Experts of a small language model: 38.5M parameters, a softmax router.
Below are experts of layer 5 (counted from 0) of a mixture-of-experts language model. Rows are named router (the router's row for the expert), down (a neuron's output weights, with its number) and show model dimensions 0-255. Each number is 50 + 12 x the weight over its row's rms, rounded and kept within 0 to 99.
Before each expert's rows: "comes before" lists some tokens at least twice as common just after its tokens as in all text. This comes from a sample of Wikipedia text that the model never trained on. Tokens count by the router's weight.

# expert 9
comes before: " |", "\n", " The", " He", " In", " It"
router:33 60 53 43 50 57 45 45 48 55 47 60 46 64 27 58 55 57 34 36 45 61 59 42 67 54 31 50 63 39 52 50 55 53 55 36 32 53 67 62 39 42 55 24 38 46 64 42 52 32 44 52 28 56 45 61 50 68 35 71 50 80 72 53 50 55 50 68 46 60 47 63 53 50 65 68 59 60 40 70 47 56 31 68 32 53 33 46 46 58 57 77 56 59 66 26 51 40 57 52 51 55 47 54 50 30 23 41 51 40 63 34 36 54 47 49 65 79 39 41 58 30 34 57 60 52 38 63 52 54 50 79 47 53 55 49 61 56 73 43 47 53 29 54 54 66 80 65 65 73 40 60 49 67 50 71 48 51 50 62 75 44 48 60 44 53 37 52 45 58 57 56 42 27 55 74 54 50 39 61 44 40 65 39 50 45 77 75 59 38 33 56 36 43 41 51 59 63 55 54 34 49 56 45 27 48 52 50 30 69 55 47 73 51 54 60 57 51 42 61 71 32 51 39 46 50 62 38 65 64 28 57 51 58 48 59 50 55 58 41 40 49 47 27 33 61 49 58 47 47 51 57 65 54 43 79
down3:50 52 64 55 63 49 57 59 38 44 50 38 73 85 54 36 48 42 42 70 43 45 68 62 67 64 42 23 62 55 54 39 65 60 52 47 28 64 34 68 64 43 41 42 53 60 45 54 44 46 66 81 42 36 45 58 36 49 49 16 30 48 47 46 55 55 35 63 58 40 70 37 34 54 47 56 66 64 38 61 53 53 30 61 47 45 64 51 49 50 50 70 40 58 46 52 57 60 40 35 54 62 53 57 42 44 59 43 67 59 48 34 44 32 68 28 59 49 57 36 61 56 69 50 58 61 51 61 53 48 49 47 57 65 26 34 65 71 55 71 65 47 37 45 70 60 48 46 46 51 41 56 69 41 69 49 53 38 49 51 52 61 46 49 36 51 21 20 55 38 51 45 38 54 59 52 36 41 55 66 38 36 57 58 38 66 39 41 52 48 38 61 41 49 37 42 59 53 66 32 71 31 51 66 26 23 49 47 35 41 82 48 50 50 59 43 51 51 61 36 79 40 65 55 45 59 45 53 33 52 39 65 50 44 51 65 49 74 50 35 71 27 52 49 44 41 47 54 48 45 49 53 51 67 35 46
down4:72 48 47 51 60 30 54 68 67 47 39 48 54 43 48 25 57 43 47 58 49 69 56 46 37 29 52 55 24 42 48 46 58 41 54 39 53 56 41 35 43 46 41 99 71 55 67 38 36 58 43 53 47 50 68 57 49 57 62 36 58 47 61 70 80 54 56 46 47 56 32 64 69 60 51 57 72 52 35 63 51 56 53 56 47 67 42 64 44 30 59 37 42 54 51 53 49 59 34 63 34 59 44 33 61 46 78 59 37 58 49 53 49 48 56 31 41 41 36 55 56 24 55 41 45 49 52 51 31 32 51 32 62 51 41 56 62 64 51 69 63 52 69 69 32 44 42 49 59 44 39 47 45 63 58 67 57 50 43 35 35 66 56 74 53 43 62 46 58 40 58 40 43 92 46 16 62 46 64 66 41 56 16 70 48 25 54 46 40 38 37 37 38 46 45 33 59 55 42 59 47 58 56 47 39 58 45 60 67 26 50 46 51 58 49 32 64 48 68 61 66 47 46 54 45 58 49 48 41 64 54 47 40 60 46 44 37 52 44 64 46 61 58 55 56 46 58 48 57 58 53 34 47 41 67 43
down5:83 66 50 59 59 54 56 59 48 24 32 65 53 43 50 43 67 31 70 31 51 71 58 40 55 40 41 68 37 32 58 72 65 65 67 49 50 46 58 44 53 42 51 52 41 66 69 43 72 61 62 53 51 34 40 54 47 44 63 57 73 58 73 62 57 55 72 47 45 46 41 62 60 33 30 66 67 38 32 34 62 58 43 52 57 47 46 65 60 59 60 42 61 76 51 51 52 63 54 54 59 44 38 43 50 39 75 60 43 65 51 50 53 40 70 44 49 27 61 45 60 44 52 59 57 46 31 46 48 39 69 45 59 41 60 43 57 60 49 40 51 28 44 43 30 47 62 44 48 52 35 57 38 65 55 33 29 45 54 36 29 60 56 45 41 57 28 68 32 62 45 42 54 79 41 52 92 54 43 56 38 28 47 66 51 47 62 54 36 35 55 65 61 66 68 51 55 57 39 66 37 66 60 45 43 66 69 55 48 59 56 69 54 41 64 60 49 64 57 56 48 40 47 44 47 50 58 46 41 41 59 50 48 62 45 47 29 59 51 68 49 70 48 42 46 53 75 43 46 42 52 23 34 46 57 44
down6:37 50 49 48 52 36 42 80 53 42 33 51 52 32 58 77 63 54 61 50 39 43 45 50 54 73 63 66 67 39 67 64 37 41 77 50 55 53 64 46 74 47 62 31 32 32 64 41 81 60 40 48 60 36 60 43 53 66 58 68 19 52 77 60 53 69 56 35 38 52 59 55 69 51 67 42 49 71 67 42 52 43 68 45 68 57 58 79 52 25 62 37 45 47 56 50 64 60 60 32 54 40 60 37 53 45 76 41 54 70 55 51 56 47 44 59 52 32 80 55 49 48 47 59 49 59 44 39 61 56 58 34 64 69 44 26 68 63 46 33 38 52 37 56 53 46 45 62 42 33 61 75 61 19 38 50 47 43 44 51 41 49 66 47 70 69 53 42 34 55 57 15 38 59 44 47 47 56 51 61 40 55 38 43 55 65 59 55 48 58 50 57 53 42 65 53 33 51 54 51 40 68 46 54 59 61 56 71 44 58 60 30 57 50 41 55 41 38 41 60 27 66 49 49 42 50 53 51 53 47 56 49 49 43 52 36 51 54 39 54 51 32 52 34 45 36 40 39 54 43 34 47 46 48 61 38
down7:55 50 44 45 28 53 48 67 59 50 53 70 55 29 44 40 42 29 59 38 33 42 55 67 71 43 43 44 38 45 33 78 52 73 41 57 47 36 54 59 45 35 30 73 31 51 47 44 64 59 55 52 49 45 65 56 41 44 49 68 43 66 49 51 46 65 62 49 58 74 43 31 75 63 41 34 76 51 45 36 47 46 25 58 50 56 57 38 67 55 32 60 50 57 53 39 46 46 47 57 61 84 64 20 64 58 33 66 36 56 32 61 47 71 73 56 50 44 57 39 42 55 46 45 46 51 45 49 51 50 65 72 47 48 40 62 53 66 56 66 48 49 20 58 67 47 43 62 62 44 58 57 49 74 49 66 63 38 62 50 55 54 62 42 50 58 54 35 50 51 59 65 58 61 47 20 57 61 55 59 72 41 58 48 38 48 57 54 53 47 55 17 40 52 56 49 43 75 51 44 51 57 45 51 26 54 60 42 64 53 47 48 54 52 63 64 37 61 47 57 65 55 64 82 47 38 62 65 38 51 55 43 43 60 52 46 49 56 48 56 47 29 64 70 32 44 69 36 51 48 32 51 60 54 21 56
down8:38 33 56 60 37 68 44 69 20 63 71 71 46 61 59 52 37 39 57 51 35 68 65 47 56 38 46 55 47 39 55 30 49 55 48 66 50 56 46 58 52 44 41 40 47 59 46 60 66 43 75 49 46 42 52 64 58 48 41 58 37 56 35 56 53 53 54 38 54 69 54 45 56 72 56 52 52 58 62 48 40 45 34 59 50 41 38 63 66 31 28 28 49 42 46 56 62 46 50 31 49 56 65 39 34 53 34 50 27 60 59 53 40 63 50 53 31 33 58 41 40 55 46 69 56 49 52 54 31 48 53 31 39 42 54 38 51 57 43 30 36 64 53 54 62 66 35 37 51 47 54 37 49 51 50 55 60 52 47 53 69 62 49 62 50 53 21 40 39 62 52 70 42 53 52 43 65 42 63 31 46 68 29 73 60 49 41 56 27 74 71 39 43 28 63 44 62 65 70 51 73 27 69 50 29 24 41 61 65 66 51 46 44 42 58 56 25 65 54 58 32 54 58 49 56 38 48 57 56 70 69 65 38 48 55 47 39 42 55 81 29 43 42 57 66 30 27 52 60 48 62 55 36 40 40 56

# expert 23
comes before: "-", "\n", ":", "=", "===", "=="
router:41 55 33 51 48 46 46 47 52 59 42 61 62 57 52 66 43 51 38 40 66 42 47 54 57 52 50 55 32 42 32 41 48 49 26 55 65 41 75 44 49 40 64 52 33 43 70 60 58 35 32 62 42 53 71 59 65 37 36 30 54 60 61 50 38 61 45 64 50 52 37 64 56 52 38 34 59 55 72 16 58 64 24 37 63 49 42 42 67 46 40 59 76 51 71 49 50 42 49 54 37 54 55 47 30 47 48 60 43 87 57 40 46 61 41 47 57 58 52 55 60 56 48 58 62 38 33 41 36 56 50 57 52 40 35 54 48 56 56 41 65 57 44 78 53 39 50 55 44 55 54 51 48 28 34 60 53 46 43 46 30 26 59 70 29 38 41 60 59 32 53 60 43 52 36 74 58 58 51 59 40 55 62 54 56 57 20 55 48 32 59 34 63 65 62 61 34 48 51 36 75 63 32 41 59 54 37 45 34 36 67 66 53 44 64 35 39 42 36 74 87 59 35 43 63 30 35 54 42 55 37 66 42 34 41 53 53 63 49 47 71 50 37 56 54 48 44 29 51 46 44 55 51 27 53 58
down3:53 33 45 17 66 63 53 52 56 58 47 59 52 42 28 41 35 53 71 41 47 35 48 54 60 65 42 61 72 48 57 20 43 53 68 25 51 50 47 72 62 46 45 58 30 53 56 40 58 60 50 60 48 60 70 66 68 62 46 65 33 52 42 46 39 46 52 47 61 60 51 55 41 55 57 28 16 56 41 55 60 45 54 53 38 44 54 45 50 57 79 42 58 51 39 38 42 58 57 62 41 43 73 57 52 34 61 59 67 58 41 44 53 34 58 40 46 57 34 50 44 37 54 44 53 66 57 46 36 46 34 62 34 50 39 34 52 54 56 38 43 64 68 73 63 58 49 23 55 46 52 67 57 37 36 55 55 62 62 50 52 30 44 56 54 44 40 55 61 50 72 70 30 60 58 63 38 56 44 47 44 62 65 46 33 51 47 35 40 50 46 46 21 34 42 36 50 45 46 59 63 49 64 55 46 51 62 43 66 46 40 34 25 83 46 52 80 49 68 54 37 60 62 39 66 48 43 56 70 57 58 57 14 38 41 33 53 48 48 63 47 34 48 63 69 62 73 49 41 52 60 48 69 53 46 65
down4:16 58 54 46 43 57 51 40 38 43 44 67 56 43 44 41 42 63 38 40 47 38 78 32 54 60 39 52 60 49 37 39 41 47 33 50 47 46 50 43 32 39 57 47 52 38 40 86 66 45 52 53 58 67 54 40 54 57 47 53 51 57 39 51 34 68 39 35 25 57 53 44 61 52 63 43 48 40 43 25 79 46 51 77 53 71 58 51 47 54 31 46 54 68 48 52 75 55 74 52 45 52 65 64 39 55 34 47 61 60 57 48 46 39 64 61 50 53 43 64 60 55 46 52 43 62 46 52 53 58 66 53 73 59 30 55 65 52 30 37 45 53 59 53 32 45 68 35 61 75 57 50 49 30 52 43 59 60 67 38 59 54 47 58 34 41 52 49 39 46 48 38 50 53 53 60 60 41 33 30 46 44 66 44 24 62 48 59 40 36 38 71 84 56 52 58 61 51 61 27 53 69 60 58 54 52 33 35 42 40 59 65 37 57 78 63 29 37 49 60 46 62 38 60 66 56 32 67 59 68 40 43 42 65 40 54 64 74 46 50 68 29 35 68 45 58 54 59 55 65 52 49 45 48 29 45
down5:43 60 51 61 74 75 42 67 47 60 58 60 30 38 76 32 42 70 29 66 50 60 52 58 38 65 54 56 41 54 56 59 31 64 33 32 67 49 61 68 51 43 38 31 48 63 60 39 41 57 56 42 53 49 36 39 50 65 45 56 49 54 52 69 57 68 50 37 38 49 42 52 62 48 50 33 64 54 31 51 54 45 41 54 36 59 42 62 39 38 65 65 60 22 46 52 72 36 63 45 84 57 56 28 55 43 43 24 37 62 68 57 38 54 54 49 62 33 40 57 58 77 46 43 68 54 48 44 56 53 54 62 64 42 71 52 53 44 36 55 43 61 44 60 68 46 52 43 62 60 73 60 46 49 59 77 56 66 50 47 65 42 48 46 49 36 45 53 58 47 43 30 24 60 38 41 70 47 62 51 60 30 31 61 53 51 61 53 58 46 38 46 41 58 42 59 55 60 23 55 49 40 58 62 41 55 64 62 38 48 75 42 50 52 51 54 30 48 42 48 46 52 41 21 49 48 61 39 14 57 75 42 60 55 44 38 51 55 51 56 39 55 63 64 47 46 41 69 58 56 35 57 45 29 49 78
down6:31 63 26 41 38 51 32 43 34 58 50 46 48 35 64 70 50 59 60 48 55 57 46 31 37 67 53 47 67 40 70 52 40 44 59 42 54 62 59 65 38 64 68 39 58 67 50 56 53 45 49 54 53 48 52 42 60 78 30 35 29 61 67 32 35 46 55 49 61 47 78 50 66 70 36 50 72 42 64 37 47 46 77 74 59 61 50 70 51 69 48 62 52 69 29 51 38 65 40 48 61 56 36 24 42 34 54 32 53 57 59 61 54 60 43 35 66 52 57 37 63 55 50 65 49 33 47 40 45 50 52 46 69 24 54 52 28 46 37 44 50 45 72 53 60 39 54 27 42 49 47 37 43 56 40 44 70 67 55 51 63 47 37 53 60 43 45 71 53 32 44 66 66 65 74 44 50 40 25 66 58 50 51 47 42 44 56 43 76 62 38 59 45 41 63 33 45 42 31 32 31 49 39 37 53 57 32 47 42 71 50 30 65 56 59 45 61 45 44 62 66 21 52 50 47 43 46 52 35 42 33 36 41 62 51 60 52 50 47 49 47 48 42 48 54 37 50 70 45 47 54 43 66 35 53 34
down7:62 27 37 38 34 47 50 44 30 48 66 60 39 63 60 37 46 63 42 44 41 65 62 48 39 49 52 45 54 49 58 43 55 54 28 51 21 51 43 43 49 33 50 33 53 54 45 64 46 35 22 30 55 39 43 58 61 52 49 57 48 44 55 19 46 60 33 60 49 52 34 54 51 32 56 56 66 41 53 50 43 48 58 40 52 79 60 58 42 57 39 47 44 36 50 56 50 49 50 68 44 32 58 39 49 63 62 47 47 13 48 60 54 55 42 58 51 50 53 55 67 35 43 38 63 50 44 59 61 65 54 58 34 66 49 39 40 54 53 48 59 58 65 45 35 49 20 40 43 59 28 50 48 51 38 56 80 48 42 47 38 43 59 56 60 76 62 57 40 38 52 52 40 58 29 46 63 57 48 57 17 34 40 53 57 55 57 50 75 58 68 66 27 36 38 33 63 58 51 46 52 50 30 62 67 44 75 49 43 52 31 58 41 49 46 48 54 34 66 49 43 51 33 66 39 66 49 60 61 41 31 48 66 30 44 56 21 36 70 69 50 53 57 31 36 45 54 79 67 63 42 34 52 37 56 37
down8:41 47 43 40 57 42 53 44 52 42 49 34 52 67 25 39 39 75 32 58 47 51 42 77 61 58 29 27 44 56 39 46 61 48 25 52 52 54 56 18 54 68 33 42 50 40 31 52 75 51 32 56 79 75 63 55 47 41 37 65 58 55 58 48 53 53 66 48 43 56 57 37 60 67 68 31 35 60 40 61 35 55 62 42 41 59 38 52 53 56 38 70 44 38 73 52 54 29 32 62 52 62 48 72 30 52 53 69 53 40 45 72 47 53 54 46 51 46 43 73 61 47 53 57 31 56 33 60 36 69 42 56 44 67 36 68 28 30 42 35 64 42 43 44 58 56 44 49 43 69 25 44 75 46 53 62 35 42 30 52 54 59 43 51 35 53 40 48 45 42 57 66 61 37 39 49 45 48 57 47 42 42 50 52 45 51 37 58 50 58 63 48 40 57 47 44 24 31 49 56 59 49 58 44 43 43 77 46 38 49 51 63 40 65 47 39 49 54 54 49 52 52 21 63 66 34 68 27 55 55 60 49 42 68 32 67 47 59 45 60 60 28 43 61 47 62 55 47 53 66 60 59 50 58 28 63

# expert 20
comes before: " |", "6", "%", "7", "9", "8"
router:53 52 67 38 60 53 48 60 60 48 59 41 37 53 67 40 68 60 23 43 66 59 71 42 45 51 31 68 41 60 59 74 61 86 49 34 54 38 38 35 36 50 50 48 50 63 47 47 51 31 48 40 50 40 51 53 43 34 50 57 34 58 41 50 51 41 75 59 39 52 33 70 32 46 51 48 73 27 53 48 26 64 28 68 52 56 46 47 39 28 66 57 66 67 50 21 58 46 59 51 46 40 52 67 56 35 33 58 73 52 59 43 34 70 48 51 60 47 37 58 66 36 51 56 34 43 67 57 68 46 71 71 55 29 49 61 40 37 43 54 79 40 42 48 45 68 62 58 60 61 48 62 61 49 44 64 39 72 31 37 43 43 59 35 41 58 53 35 39 61 63 63 55 41 36 54 58 61 49 70 26 41 48 21 60 61 43 59 40 39 59 50 33 60 59 63 54 50 60 35 47 59 63 47 35 67 66 40 43 64 38 49 54 72 64 52 47 45 42 51 52 65 68 61 72 51 59 32 55 67 45 50 59 42 44 48 49 53 66 45 45 63 41 46 35 38 38 42 41 62 59 58 57 49 46 44
down3:65 44 71 54 45 41 42 61 55 52 61 37 62 66 48 64 53 48 77 58 60 35 44 57 33 68 35 46 48 38 63 70 28 30 38 53 62 59 46 68 60 24 41 60 63 54 55 54 34 23 32 41 59 42 66 39 43 40 55 60 31 55 44 46 59 58 45 57 31 34 57 64 47 61 62 58 51 59 47 50 55 47 53 48 34 41 33 56 49 69 43 42 44 39 52 48 59 77 55 49 42 42 37 55 51 40 53 37 42 60 55 55 37 57 52 46 38 36 69 49 42 43 52 55 54 09 59 55 40 37 51 43 70 44 50 63 52 59 52 51 34 40 47 43 33 47 43 35 51 33 72 27 47 53 52 31 39 51 58 57 37 62 62 46 51 58 64 74 54 52 61 51 49 38 63 45 43 29 58 42 45 49 34 77 37 40 45 41 42 29 53 60 58 70 53 38 58 39 59 29 57 54 38 63 49 43 48 50 42 53 47 41 41 45 17 52 30 56 68 38 61 64 65 34 59 45 42 50 40 42 32 65 55 63 64 54 63 42 27 77 27 21 31 71 67 51 48 41 47 54 50 69 50 44 73 52
down4:62 27 43 59 50 53 47 52 32 58 48 40 62 37 58 38 53 59 40 47 50 49 29 64 41 56 55 76 53 31 82 53 60 66 24 57 56 57 46 49 39 65 71 44 45 62 75 66 49 59 51 43 38 61 38 36 42 48 37 49 50 44 64 48 58 78 56 37 41 27 41 46 57 43 39 47 67 41 55 56 58 50 50 27 61 45 43 67 54 43 55 36 31 64 57 51 57 45 52 47 61 30 47 60 53 47 77 53 49 45 65 49 36 61 52 59 40 49 58 54 46 47 59 62 56 63 52 49 53 53 43 15 49 46 59 46 59 62 62 35 52 51 67 39 70 57 53 46 52 54 73 53 54 45 77 32 39 62 46 60 35 38 54 55 57 52 55 58 72 62 62 28 27 54 46 75 60 42 58 61 28 37 40 41 77 25 53 39 48 70 53 40 43 46 47 63 46 56 26 60 37 62 63 59 32 46 48 38 53 49 46 61 55 63 44 78 44 45 45 32 53 74 49 63 57 21 61 44 68 39 48 50 49 65 33 36 55 48 41 41 46 21 61 39 67 58 38 54 47 46 50 50 34 32 70 40
down5:60 48 26 74 66 25 58 48 54 48 50 41 59 55 61 30 41 35 34 59 49 57 70 58 31 58 70 55 52 39 38 73 35 31 39 47 59 48 47 46 70 61 59 46 50 57 54 41 59 61 40 37 39 47 67 52 43 61 37 18 51 44 52 56 44 54 37 51 51 43 41 57 47 66 61 39 33 65 56 34 50 55 54 53 47 66 51 52 59 32 58 48 52 36 41 57 74 46 27 58 35 42 42 42 26 52 34 68 74 55 51 44 41 54 33 43 44 51 44 62 33 31 54 54 37 53 41 48 45 55 41 60 62 43 20 59 42 60 31 55 56 51 51 56 28 37 61 46 42 67 58 60 50 15 74 40 38 62 51 61 37 49 56 62 62 58 63 53 53 40 52 50 56 36 31 28 47 53 62 24 37 69 32 43 47 60 39 49 44 48 48 28 49 82 63 48 53 54 50 48 46 46 36 41 60 41 43 57 20 59 57 46 44 39 71 49 61 41 43 57 73 78 67 43 43 56 30 60 50 38 56 49 31 58 54 49 55 37 29 53 48 49 43 65 68 53 57 24 55 33 46 47 40 45 62 35
down6:38 52 38 42 37 67 31 35 59 32 29 54 43 72 37 40 53 46 49 47 54 71 43 36 52 20 63 75 44 61 52 59 42 43 52 67 61 44 57 67 49 50 52 46 69 55 38 44 62 61 32 43 57 33 46 64 63 37 66 53 61 44 50 44 37 45 56 46 46 79 40 55 62 51 44 52 46 41 62 63 50 37 75 21 48 75 72 54 24 50 44 35 47 47 60 46 55 54 41 52 59 54 45 53 62 43 54 34 42 43 53 53 58 62 50 61 37 32 48 33 47 73 60 48 30 55 18 50 42 54 39 48 53 46 60 69 51 38 43 48 32 63 37 46 56 57 60 57 61 62 22 52 53 40 50 42 48 61 55 67 58 60 68 56 57 54 44 46 68 60 32 52 55 59 66 55 46 23 51 65 48 74 51 57 32 36 62 47 46 45 52 60 37 29 32 34 46 41 37 64 19 37 43 40 37 62 41 32 43 53 47 31 67 43 54 43 54 49 48 27 32 38 49 44 57 46 38 34 61 46 65 54 60 50 55 33 59 39 55 75 34 50 33 45 54 49 40 35 65 57 46 51 63 54 81 59
down7:50 44 56 43 42 76 70 60 50 54 35 55 31 38 61 55 31 58 50 56 28 54 47 65 52 60 66 47 37 57 27 59 52 59 44 27 41 66 37 59 55 51 50 66 54 55 66 38 48 31 57 41 50 44 63 57 54 44 30 45 38 66 28 54 60 44 54 66 52 40 45 54 70 37 59 55 65 55 53 52 49 49 48 54 51 33 48 49 34 61 58 41 47 22 61 66 58 44 43 46 45 55 51 34 68 47 40 24 54 37 30 60 63 40 35 42 31 42 52 47 77 53 49 43 50 47 58 56 56 28 42 50 65 38 45 61 45 62 64 49 33 52 40 39 64 53 36 53 58 34 56 69 72 83 51 63 61 47 77 57 61 55 55 53 48 35 58 57 49 47 39 31 42 38 56 55 56 49 37 42 59 49 41 53 44 52 40 47 51 53 53 36 52 49 72 69 52 54 66 28 40 32 57 27 70 41 42 48 73 40 48 62 46 47 32 34 55 49 37 49 68 52 53 41 56 51 71 44 62 79 18 40 43 61 51 58 40 54 50 55 45 45 26 25 19 32 64 64 51 50 49 63 41 37 79 52
down8:49 63 34 53 46 43 59 55 80 37 36 33 47 50 56 57 57 61 44 54 38 43 32 61 53 34 64 50 40 41 61 55 68 26 51 46 47 74 50 43 60 50 63 63 41 34 45 53 49 48 46 56 59 57 67 56 61 36 75 43 25 41 41 57 56 46 37 48 46 72 50 24 42 33 60 58 47 48 52 46 54 56 57 41 62 64 31 59 63 41 48 56 70 48 44 66 36 55 78 58 66 50 53 78 40 57 68 77 63 49 50 56 40 35 78 53 48 61 54 44 49 36 54 59 57 55 57 38 70 41 70 59 55 64 54 52 61 57 48 49 29 73 54 42 41 48 36 64 41 64 56 53 47 35 36 59 50 60 47 52 60 49 53 41 23 49 39 44 64 73 68 64 71 55 48 59 53 72 42 50 42 27 50 18 40 71 63 26 30 43 45 49 50 47 47 46 38 41 75 41 50 55 41 47 53 77 59 39 43 70 63 50 49 41 31 76 50 73 53 38 29 55 57 62 58 35 44 43 44 48 53 25 54 57 62 40 38 35 47 39 48 55 48 25 53 39 58 46 57 50 58 31 51 62 46 42

# expert 4
comes before: " ", "\n", " 0", " 1", " 6", " 2"
router:65 67 21 34 48 51 54 48 63 40 47 62 41 58 50 62 48 45 64 43 47 39 56 60 50 50 48 54 38 77 51 54 37 43 57 54 63 47 67 51 67 38 33 37 31 45 43 66 67 61 74 49 63 45 60 54 72 41 22 60 71 51 58 65 58 41 58 49 67 52 39 44 47 59 38 53 67 42 57 68 63 42 28 44 63 51 46 52 36 54 56 66 71 38 61 58 41 34 67 45 36 67 48 42 21 32 28 58 57 51 69 55 59 65 34 61 54 37 29 54 47 51 62 68 47 58 50 53 55 27 50 57 56 54 54 44 25 46 37 44 55 58 70 41 64 66 56 60 56 49 48 45 49 49 60 83 43 63 38 53 42 55 35 61 56 60 47 36 60 68 48 60 34 19 51 37 51 68 75 31 51 45 53 57 34 58 57 48 53 28 48 52 41 50 52 32 42 43 74 58 69 41 30 47 58 56 63 38 43 48 66 42 22 49 65 23 66 49 58 61 70 40 64 64 56 39 44 46 44 40 50 42 46 65 36 33 28 55 51 44 56 58 46 52 49 32 55 54 32 56 40 59 44 53 35 39
down3:78 47 43 50 44 51 61 52 59 25 40 54 47 40 51 41 63 43 46 44 36 62 42 44 39 44 81 44 62 48 49 42 43 63 76 60 44 61 51 55 58 38 39 38 58 46 63 41 47 36 59 51 41 36 36 51 49 55 48 48 70 23 26 48 55 54 41 56 68 57 60 48 35 52 54 45 30 61 33 42 41 40 78 52 53 44 33 53 50 62 68 23 25 42 29 49 60 69 49 50 46 41 68 44 37 36 38 54 64 45 58 64 58 26 58 46 55 65 43 62 43 43 62 45 39 54 58 52 41 55 52 40 41 38 55 51 47 38 39 55 48 36 54 32 32 45 37 58 56 39 49 72 73 40 69 34 70 47 35 23 41 53 55 39 57 65 50 59 52 52 41 64 46 18 30 53 46 79 64 57 46 59 46 55 31 61 60 53 43 40 33 44 50 26 52 58 68 38 75 34 46 51 53 60 46 38 43 73 30 52 46 66 46 47 42 34 37 58 43 79 47 55 34 42 73 25 55 59 39 71 27 56 53 58 36 33 60 43 43 53 39 63 40 33 57 55 43 51 51 61 57 56 53 48 50 55
down4:64 56 60 43 37 57 33 50 86 46 55 39 56 38 59 61 52 49 54 47 72 67 57 71 28 39 56 68 58 63 38 45 70 28 51 46 35 41 64 34 68 58 52 56 42 50 42 48 42 44 38 63 46 67 39 59 68 35 76 26 37 62 38 46 34 40 56 59 59 53 35 54 44 45 37 47 39 29 40 44 50 55 42 44 63 29 45 65 52 38 40 44 50 70 47 65 45 49 55 31 56 71 32 54 58 25 53 63 45 61 12 46 47 70 51 52 58 50 64 57 45 41 53 50 50 43 58 44 57 50 36 50 48 39 33 45 47 73 71 52 58 37 39 63 58 54 55 51 37 65 42 67 54 34 50 23 36 68 48 41 62 67 25 75 36 42 49 69 60 41 49 37 76 41 54 42 36 43 62 60 44 43 40 61 57 48 65 20 53 47 58 44 58 65 52 44 65 51 63 39 45 30 44 51 50 52 47 26 56 47 48 44 54 62 57 60 64 71 46 31 46 39 49 69 47 31 40 46 51 45 34 61 59 39 50 42 29 59 44 41 48 49 43 41 55 59 26 38 64 66 65 51 43 63 57 44
down5:68 53 32 40 56 44 44 63 68 49 41 40 35 58 54 60 41 56 47 47 49 51 43 56 60 69 56 54 50 53 66 50 68 07 45 44 46 55 32 42 48 43 46 43 42 48 66 38 48 57 47 34 47 45 21 59 63 78 27 59 61 40 55 45 45 36 49 38 20 26 36 34 55 55 36 54 20 59 36 54 53 49 49 40 57 41 55 51 45 55 53 52 42 26 62 48 50 37 56 66 50 61 47 48 50 53 09 46 54 45 47 65 41 41 48 32 60 56 45 71 40 30 60 61 52 80 58 41 63 47 39 60 54 51 43 62 56 60 56 48 35 44 60 38 35 53 59 51 65 43 49 54 69 61 73 44 66 56 54 51 20 37 55 57 35 65 54 45 40 61 66 58 51 24 80 52 46 62 45 48 42 63 48 49 50 55 21 64 44 44 46 51 52 55 43 64 51 29 71 47 40 52 50 62 49 57 32 53 33 47 34 61 54 41 45 42 64 71 29 56 38 43 46 35 41 53 60 44 53 58 52 51 45 43 44 43 79 33 63 58 38 62 30 43 69 54 27 35 64 49 43 49 66 39 61 42
down6:53 49 40 45 30 65 56 43 77 60 63 35 47 70 45 63 30 69 56 60 33 54 56 51 64 67 68 63 61 54 86 67 48 37 53 68 41 59 41 61 46 40 52 45 42 50 37 68 23 49 58 44 53 40 47 41 52 46 70 54 40 51 35 36 30 66 48 57 33 70 18 29 41 50 53 56 46 54 39 53 43 38 43 66 25 35 66 52 43 54 55 93 37 43 45 41 54 58 58 37 44 62 66 44 64 39 45 23 52 66 47 58 43 42 59 52 53 48 57 41 29 80 38 66 45 48 37 46 36 40 42 64 61 37 33 60 35 49 35 37 23 55 72 48 55 43 43 45 60 32 53 52 59 59 41 50 67 72 66 52 38 25 52 69 64 55 50 61 42 64 41 55 43 56 63 67 43 54 59 59 41 35 54 48 44 37 65 33 46 59 46 50 56 56 51 36 38 64 52 60 68 66 43 59 65 42 27 43 49 36 58 49 30 46 55 46 51 36 42 52 54 26 61 50 61 60 56 53 55 48 35 46 34 43 51 49 45 41 57 56 34 55 64 49 57 44 49 50 44 51 50 51 41 30 54 63
down7:50 66 47 49 50 49 72 67 47 31 42 67 57 46 58 80 49 53 42 56 43 19 50 41 35 64 60 65 63 61 62 56 52 42 61 63 63 65 72 61 63 65 42 49 60 51 48 52 56 63 50 28 36 68 61 58 44 50 51 38 47 48 65 54 42 69 30 44 61 43 39 55 46 32 56 36 53 43 64 41 42 27 55 38 52 47 32 54 48 36 55 70 57 33 66 36 29 52 50 57 54 50 34 35 45 49 49 71 51 46 37 59 31 54 31 56 39 54 52 46 59 46 61 50 57 43 46 58 46 63 46 28 45 59 47 49 42 63 40 80 72 49 55 37 37 59 47 77 37 42 62 41 33 32 49 43 56 62 58 76 67 46 49 45 32 51 65 61 44 73 51 59 60 40 54 64 74 58 71 26 33 62 52 58 44 52 28 57 56 72 61 39 55 53 43 55 64 65 53 36 25 54 70 68 46 61 37 46 44 41 48 36 46 70 63 64 37 41 61 48 65 46 37 65 51 53 71 45 28 44 49 45 66 47 49 47 33 54 27 64 48 50 47 69 44 53 63 63 40 55 42 49 30 41 74 37
down8:57 57 51 44 49 38 58 64 55 49 44 50 31 61 45 48 53 48 25 43 63 48 45 75 44 36 36 42 50 52 43 47 59 51 72 63 43 62 37 65 35 48 50 30 45 29 45 51 56 62 35 59 24 33 41 67 61 53 51 50 57 53 36 51 58 38 63 49 46 56 43 36 37 50 39 73 53 46 64 62 49 73 33 35 56 55 58 65 57 49 46 53 59 32 56 49 49 50 61 64 49 67 62 42 46 57 54 44 24 49 30 60 34 60 56 55 62 46 71 56 44 44 58 41 52 36 53 15 54 65 51 44 63 34 54 35 51 56 63 44 43 48 63 45 33 41 74 65 46 60 64 67 34 71 73 32 66 36 61 51 50 48 60 46 34 24 28 40 42 50 65 58 59 81 63 66 49 61 38 54 65 57 33 63 47 59 57 23 48 44 45 49 47 51 39 35 70 73 58 63 46 36 39 54 59 78 58 61 53 73 71 46 58 41 27 50 48 52 51 52 56 51 54 67 38 29 39 44 43 51 40 38 37 56 46 57 43 61 39 50 29 42 60 35 62 46 84 52 61 52 59 57 36 56 36 69